Weights of a small mixture-of-experts language model, trained from scratch on English Wikipedia: width 192.
Below are experts of layer 5 (counted from 0) of a mixture-of-experts language model. Rows are named router (the router's row for the expert), up (a neuron's input weights, with its number), down (a neuron's output weights, with its number) and show model dimensions 0-63. Each number is 128 + 24 x the weight over its row's rms, rounded and kept within 0 to 255. Numbers have three digits each.
After each expert's rows: "comes after" lists some tokens at least twice as common just before its tokens as in all text; "mostly gets" lists some tokens that are sent to it at least half of the time. This comes from a sample of Wikipedia text that the model never trained on. Tokens count by the router's weight.

# expert 42
router:128149105089181107146100123114094088158117130149126084116144116100096102146132133136073129123115131107132164159139137126126090132096104145131152084095149141088107137141192112147112109124079141
up0:101120132156144118145094129111159144162153151105105123141127104129144079176126116124107080137128154115119149158155089121112143162103133120142116115118162136153140129139176164080132159165070112
down0:143086165129151147119168115138129114117140114138168163166124082112123126164179136158187126118109107111139131142120125148165125102099110164131182166171145142109115089131136116099093108125139143
comes after: " | ", " ", "; ", ".", ": ", ","
mostly gets: "211", "240", "105", "155", "60", "50"

# expert 40
router:159159137154137168147130166172141080123132111152110129131090145121077144124125149138130155140134135135126080157145122079161136109106136118139143142178132116099168095106093146113146093124114139
up0:098098123173112130109147127112138128151147136170106115149090139096140140103080124101099134161071142104132093138136117158142115161108145159126127100142114116126162108138137142151138122087179144
down0:106127156119114179139148103111145085167141128169110117141109151109135166137120117129160136110095157110149128130111166127130123093117130121121144110112096151108156110151085111153116123138135189
comes after: ".", "\n\n", "==", " =", "===", " =="
mostly gets: "\n\n", "==S", " “", "==C", "==P", "==T"

# expert 62
router:117164134125091160106141081120140119101118083138131144198097128138095145084140108131118122096106155165116103065121096121103139117130122155138126140104110123167155112119118101085143129131167123
up0:119143147092118082122104082160131112121088108184085148111133100084128171114139145130136131143143133079110098135107105120107093142098092128135150155117142140153157207101135153154157112144125108
down0:113102116105139141112081131110127150148172119128098121153117100150129135154153129122088179109134096128073146124111106094126152121130117177105142154119146126128139112119119124142078136142114109
comes after: "\n", " No.", " In", "3", "20", "22"
mostly gets: " In ", "In ", " in ", " the ", " in the ", " of the "

# expert 43
router:135139113117103152137127127117110112186107104150115136178189118108132120147155076114104099121118142133123145087143128110043104085083110146129128130090151160159154148121147140141105103109137133
up0:142140118166148121161102148137126115111115091094099121164107152118099118137143112108131152165098133107135086144115162126102138079170125125155129121143071125112145172149103090152115123136140089
down0:149150143109141082126134158088147140078147135130202107108148175109103115141071110096151099120119145121128156121159146126126140131134150148131167155134150141145100103158168120132168127110131100
comes after: "0", "1", "2", "3", "4", "6"
mostly gets: " | −", "- • Total: ", "- • Density: ", " / (", "- Elevation: ", " | ."

# expert 73
router:108139187165174101132128180116087103182116090136101107127154097129098154135120159137116115132116089153106156103130147137108123139120118080068083112134083143143107164165124134150098141108119163
up0:091159136152139094148110140125079155130085106094109138110151142107130131144129113089139113106121103090096134139143132132139116109109134118116106120148120105111108084145106136110155122136116115
down0:130139129136124128123131115109114147141137127114180089139149078094202108148171155133115132152146126126118114124132112108176091128118145115090137140139133131079132153093111134141166192124130065
comes after: "\n", "\n\n", "0", "andidate | Votes |", " |  | ", " JP"
mostly gets: " ==", " ===", "andidate | Votes |", "|---|---|---|---|---|---|", " |  |  |", "|---|---|---|---|---|"

# expert 10
router:130120132132106126155151116137099167107138152156134149137097145120143110081090135114117120139138148122130134130093154166146150125118115159115094126143159151134076148159164140133117137141107118
up0:149127117152116124158131110159165143119052134132112154163143175114132146099173176146116130094127148123123146106141149130114145117128137163106133173098161112165143170107117151097109153102118099
down0:087122105106127118169121138168138118124143113150140141099117107135117115127150183157170133128140120154151132092112116111160117118139120110157126128138134199132113143161133109125086158145135121
comes after: " | ", "| ", "–", "; ", "% | ", " –"
mostly gets: "| Turnout", "| Total", " | – | –", " | — | —", "| Majority", "| Total votes"

# expert 17
router:142121137075092113114144078126097121144107138151126098098134183122133117111128153130118134104145154146154181121114156138126106140100143154121160167159118150062162100135130117161150146160110180
up0:073156054106106136128140101160160083127111107170170136112126145149120181140104154131103126129145096120129115121129067093078138145129102128130132141158166122147123108141143105129160094139145141
down0:097128168110147120091104127192179093155107113145157134114127090165214131137125139114142112141147126115135159131131115108117130096091109132163094187134129115113138143118163107124112148147160096
comes after: "′", " on ", "\n", " | ", "| ", "″N "
mostly gets: "- Born:", "- Born: ", "Population (", "- Died:", "==Track listing==", "ed:"

# expert 3
router:175083093170142103159128147123158108123161149112109135097106103130112085134142139117132109145149110106133127130111123143138129062137122162120146120167150142070108138166146109179143105119137109
up0:156157095117167139170132113080096156144138146174059136136117140100171132155132119113107132132112154131101183116125129102102135108163119153104133110093166110121156132192115156121130129109121125
down0:123116145123127114095155162126109118139118121115105121174103146146068125119135135130104117159076157156133141112114141121111047147127126098089116092145133104130131077146100132087094085163128111
comes after: "1", "2", "–", " ", ",", " and "
mostly gets: " touchdown", "-year contract", " victory", " twice", " re-election", " tackles"

# expert 36
router:154123133132134132125101096132113116106140096121140184090164163130142124098123167109159162111131112093099094072164140084139163113143122138103083119143119120098132125109148182143155128124116126
up0:143127140176156107102167119139122091138105138107146109104132102147076131104119141113094135153111117134183139125121134110148098115119125132122102091190128147135099168142146133145106116120146097
down0:133097143116137143122091139122105141183113146147092143085118098139095164156143142120110099141126144146093125112153166153127124093153186089151126152129091113143146144108135121185109096150158145
comes after: "\n", "\n\n", "\"", "\" (", "- \"", " | \""
mostly gets: " | B", " | \"", "| F", " \"B", " \"S", " \"M"

# expert 35
router:168148115115128086129075103152122116157106131146102131099134113116127096111117156110136124097158116111131108140165121144150188130135136160136121154135124071161105156141128161134124127162137118
up0:096137082179101137070137123140129124105143167088159116126128163126134105140128130111126113091106121130149128101135115149144098081147130100146104140159133112092128156186152130085156090128142130
down0:107105137141115082163124123097140127125136132115078137155117166137148126114133131134103119127119088140112147113132186165093131126146113096172123141126136123116154116109145146109106081123136177
comes after: "2", "1", "–", "7", " July ", " (aged "
mostly gets: "015", "005", "013", "012", "996", "009"

# expert 14
router:134141152053087119109158103103125129098111149169096103118112125109127117138169167145132117110166136093113154118104133117142172092120151177084155153120134170168092123151106152135132086127116105
up0:154140127135128094117141080131117101133092134161144125128145131140125139123115114129105103157090131102150147123179159097121136122126126124104142126145113152132160176128153129163067130140133137
down0:177137170184148152146137154118107122113138142111106106099128141157129139129173114131174120162161124109135154170130152143128136062124109104112131150146135096112139063165080115123108098111143126
comes after: " |", " |  |", ") |", " |  |  |", "% |", "|---|---|---|---|---|---|"
mostly gets: " ·", " medal – third", " medal – first", " medal – second", " ←", "- Kingdom: Animalia"

# expert 4
router:145147093118125083109118173154147085126145140162113146110102107126115109090099151109115110133135153087115102136127124162144149121085132170127118143094135106103141162139125123150133092166130132
up0:123165140104129090091125132142143154130096152147158159142119107135100169126152137142115138143128134114145161149108149125089145124088068110120160124107181082106142153156123140109138154128136121
down0:126096136117136142138158143156088141141148136085172147132085127141136144164143090125130114123126172124148133117107075123113098096168168139138137087124128121132136098178118094146134100099141117
comes after: "1", "2", "–", " (", " (aged ", " "
mostly gets: "ς", "ов", "ν", "°W", " (loan", "umbent"

# expert 20
router:137150110159130111130099135138100108104127099114132086100112162155139118176115130171152095087144129119140107126094123112144119143103174114154124174161141140138109132118134104130108134116086152
up0:070127124120103101104164069147145139093096160133158107103134120124097199125122102113135137125125155105167143120150105159174123106104139122092148137111134117120138137115159188086153148127140148
down0:138099097142147135149161170157145122118131107138094113140145147124090118110101098116115152142106101122139119193093112127112105130114130141131112126177184142137122125122108109115097112131101132
comes after: "\n", ")", ";", "Scientific classification", "- Kingdom: Animalia", "Personal information"
mostly gets: "- Parent", "- •", "- Sub", "- Post", "- Original", "- In"

# expert 19
router:083148145126158074098110118094130122158131118142131137151170136106133115104128143107129152169057125118109100133136162143089156141079113101089099148113092100147144143093130171125148139131124143
up0:122142110107142095112117110101092167104129124147117154126146164109133082145132116136148106128118124122095173126154145131117092119154092138104108109144116149124132112082141096090117115105071161
down0:126119153165091141131146106118124183100130120134159134151102128152117144111146172137112104130115119136098105094108105131118111119144191146152088123113119102100097138089158132125092100109111181
comes after: "\n", "0", "3", "4", "5", "6"
mostly gets: "i |", "a |", "o |", ") |", "ia |", "  -"

# expert 57
router:105099147158109164098107110162115115117077087147115141139126129097136109165110166113126167106124133085152146096122109115135089144102117130133177141139139144141126153120139121120122148107129155
up0:111116144130154104082144117119153173135138138133160151135166127134175078077103136146143162144149152117118106140114134117121142122163097118124154096100101112087112136115158114123136132136084105
down0:126120111143112138146139129125123122186099176124105107119122091112124137126116150150089125135128149096120112114090119102106171186153138115105120113136148124129145105145122106099141116146132126
comes after: ", ", " in ", " (", "| ", " ", " | "
mostly gets: " pl", "1", "- Architect", " Pl", "==History==", "==Background=="

# expert 52
router:135166090100152072107117107124124123136126155119117137104098119079132116142122152109087141143150159114119148143114120091130137103135083161102126089139119150115113111144151103168116110145115139
up0:152113096177126163127131170162132112147103110104152067136101093103113114170085130096142121147106142121138187139115131128128119116099156160114116119131152146128179131169139127102111111099167105
down0:139132118108144092136170128161118159166136123129099118110160126114128176120114160151127121120086181104160127130113087138156135138147121087123178132137147070107128130145092128150069131152108155
comes after: " | ", ".", "–", "| ", "; ", ":"
mostly gets: " | DF", " | MF", " | GK", " | FW", "| MF", "| DF"

# expert 26
router:095178142105138092156158089166102115137073126125096118141144161109138113111147106087168076101142137156166139110126128142123116156120107096166128153129191108164102117132119125135123098138107123
up0:136116120119104129109153123083136134112125130096136121107083200148104137165150112120129167144113133151093150123096091106127135143159112143136187096122150132140131142104137107130136111101131119
down0:114154122152124100132156149122135151125123100134118098105132143085159136116126157155072119158148139115061109132153138119154125108124151100124143126109095134092126119160117113122131136092114067
comes after: "\n", "-", "- •", "- C", "- M", "- F"
mostly gets: "- Location", "; A; H", "- Release", "sky District", "Area", "- Date of birth"

# expert 8
router:184084152093111136145147148108146113094151102119136118135159187086109121112124107099154115131146108118133142155120118131159132144096085118113117120101143149140083096151153123095128157149136131
up0:125091135139148125126166146116096170148129083141115120150112144114146115140116172143126124129121099107082151136129133116106132104118125094142130110169073100127126134112111139127094158112081126
down0:124142164125175112119138120086102168131107143112182126110118159162101115162100084093098146076123142160091127126105129146120155165164118108119158165094107135141098111134075139170141070113139175
comes after: "3", "1", "4", "0", "5", "8"
mostly gets: "′", "- Coordinates: ", " (aged ", "°", " (age ", "- • Density: "

# expert 39
router:119109120161085120149075120120140170111125130112140117085134142110111098139130097107127116117110161138145135099127141143132110127136140164115122163110125158098138159067109085166140130145154063
up0:128141117136146127123066103099091111183142130119134144139149104156120106123144138149094139132121159131101153080111141119126128066079136134076111104108137121168161103127159144128106175144124087
down0:131084138140161173120104155121136117189126131137120127130176163149138134130152100128161165196092147112123148103108121121108144099123089105153099083129132134164137134140143120143124116138130140
comes after: "\n", "9", "8", "6", "0", "10"
mostly gets: "W | ", " | W ", "D | ", " |  | ", "HL | ", "o | "